Experts of a small language model: a softmax router.
Below are experts of layer 6 (counted from 0) of a mixture-of-experts language model. Rows are named router (the router's row for the expert) and show model dimensions 160-239. Each number is 128 + 32 x the weight over its row's rms, rounded and kept within 0 to 255. Numbers have three digits each.
After each expert's rows: a language model's description of what the expert responds to; "comes before" lists some tokens at least twice as common just after its tokens as in all text. This comes from a sample of Wikipedia text that the model never trained on. Tokens count by the router's weight.

# expert 5
router:077140129139156145104174160099121196160115111106087164173145065060138176103143162175135138119146109123107084111148116136050185115110096147160145138094123105200099142080175089148130139083105143074191140144087123083155061123117147180168161074
Description: Line breaks in infoboxes. Line breaks ending infobox fields, list items and table rows, plus wiki heading markers like ==History==, career==, ===.
comes before: "-", "|", "\n", "=", "The", "|---|---|---|"

# expert 58
router:083124166100152113103127149107177175112113171070112104131141101070117166069134145179151134140153117113105065088151078097114134124137111127125131120128114070159095135089140125176122155127124121095161136116065137089093080081156130130139125086
Description: Table and heading delimiters. Table pipes, line breaks, closing == of section headings, and infobox value ends, such as career==, (0), and | between columns.
comes before: "\n", "-", " (aged", ":", " (age", "="

# expert 51
router:116134139115156128091137166091132197109099185086098106179116140102138155103144175194126132111155126105102088068107108108083138097134103185133157140109145091136115069130137138134159125059105109118173146109066158061117126109111105148103167088
Description: Numbers in table rows. Numbers and labels starting table rows, such as rank, episode or squad numbers, District 35, Turnout, Majority, and table separator rows.
comes before: " |", ":", "==", " –", "===", ";"

# expert 14
router:046112172085129197095132112093164148116072149104116097104110139098156156103110141159151095098165135121097075121089078193124129127146116156138140139084169094131099136142118117144133109104081134102185088092131138018096076115118083154164138108
Description: Prepositions. Prepositions in running prose, especially in, of, on, at, often after verbs like located, shot, placed, e.g. "located in Bangkok".
comes before: " the", " a", " his", " their", " its", " this"

# expert 56
router:085129164124123167086128135138154128132068143077093126118123138089153143099151188183113085122125176073109114109158050170116130103157062154160177151134162129147095190131058093183128156093119092107195136099121139049161094083137146155131204080
Description: Colons and introducers. Colons after infobox or table labels, and list-introducing words such as including, such as, called, named, e.g. "ZIP Codes:".
comes before: " a", " the", " as", " The", " an", " well"

# expert 48
router:086133153115122138106155146141152150124051127091104137154104084079146143099129161157169075091151163103093100083135106156102154138135081135133181162092134098204109169120122093167112101100125080093170188123124153084143113086140144155142171120
Description: Heading equals signs. Wikitext heading marks = and === that close article titles and section names, plus born and United States in biographies.
comes before: "\n", " =", " States", " States.", "°", "6)"

# expert 11
router:113154145156131177087146195104184153180107163122110092139152157074143165082132152142147127101166141103127059097135119183107124163157104159129126172114172087172147156103092108206128138076089116090138157131144138063104135108183138136119153089
Description: Table pipes and articles. Pipe separators in wiki tables such as month climate rows and election results, plus the articles the, The and a in prose.
comes before: " ", " |", " %", " Votes", " ±%", " Notes"

# expert 57
router:066107127086142152135128138086074128073110162087089107120105109132141149121134115184194142142202123184090108087157102182114144136100149158150132129080140113151101122129152124121121145107102086120127162144169123129092101072145116165147108104
Description: Line breaks, quoted starts. Line breaks after headings, table rows and sentences, plus opening quotes before capitals like "H and "T, and dialect word pieces.
comes before: "|", "The", "\n", "-", "In", "=="

# expert 7
router:069111134085134159117165137092136148101097178101120134153087108086117143091145161176146058133178103108074075131138119142136164091133152189155189131114170084141067127113114124139125107146094116076171147082094164073097088104157100184131162108
Description: Source and span prepositions. Prepositions opening a phrase, chiefly "from", also between, through, during, against, as in "reviews from critics" and "from 1891 to 1894".
comes before: " the", " a", " his", " their", " its", " critic"

# expert 15
router:115128185116162157087109158125146125138084104101117112148109095095123167088131154182153109128132132086090079094150086167110125086137105142111152191120166074149150124131074079206113155070122088127158133094086144079125102103154091170134171083
Description: Sentence-final periods. Word pieces carrying a sentence-ending period, such as years., es., y., )., and list numbers like 8., especially in census and demographic prose.
comes before: "\n", " The", " He", " In", " It", " This"

# expert 38
router:107128143083085162084113161149104128131093088102086116104120133136137147139124169186139117111125139079126113117167063185102150162170093130131145169059195126154124173097033087114122173098079064102125125068095230118078120070152116183121171120
Description: Commas and clause-ending words. Commas and words ending a phrase in biographical and sports prose, e.g. "the club," "teams," and the "See" of "See also" headings.
comes before: " and", " the", " in", " to", " he", " with"

# expert 10
router:079126144112115213123163108108116139131092148129125106139114150087140127130120157168155117138162116135093066108126075168077117133151113127154181126095214124130100154072095088144090142084140140088130108079136167080108082097109124165149148119
Description: Infinitive to, prepositions. Infinitive to after verbs and nouns, plus linking prepositions and modals such as into, from, between, through, can, be.
comes before: " the", " be", " a", " his", " have", " make"

# expert 63
router:129089191119115141112153184124144138085094129089152107182136117106159178106096142199164167120180128093056065048104122114084143126159129157095082158109182078176126095106083096163109158084126092099122147122098140051105102083156053136144149119
Description: Numbers in stat tables. Digits and units inside sports and statistics tables, such as medal counts, passing yards, lb and kg, plus vote figures and list dashes.
comes before: " |", " m", " Born:", " kg", "4", " /"

# expert 52
router:108111153105104130081171092130101100097087073086095078145103114094144134131106172181132062097169141073119117082129109161110143141151121126139137137085139121142057185096106133148092122147087084098169120092120206111073134118150177134145176100
Description: Biography verbs and endings. Past-tense verbs and word endings in biographical prose, often before a comma or and, such as known, published, choreograp(hed), hon(ored).
comes before: " and", " in", " by", " to", " the", " as"

# expert 37
router:077161119087112182100142172092129169125096125101121092143107086061154153131073135136150099131134147082126098107148132146132193110169096165109177173143154099129108151130080104168140121087095126073141139137126145083152137102121140172167177099
Description: Sports and institution nouns. Line breaks and nouns for sports, schools and awards, such as coach, footballer, Championships, School, and rookie or boxer endings.
comes before: "\n", " of", " in", ".", " for", "=="

# expert 54
router:074121182076147145138114145149154144124082098084057110103128124124158138082117160161145144164138133110116108096194103124080132120200083109126149205108141098095123163105057123190103131112119095096108108119095164097109145088117109189127162126
Description: Relative pronouns and clause links. Clause-opening words like that, which, who, what, when, and closing brackets after birth dates or alternate titles.
comes before: " was", "\n", " is", " The", " he", " He"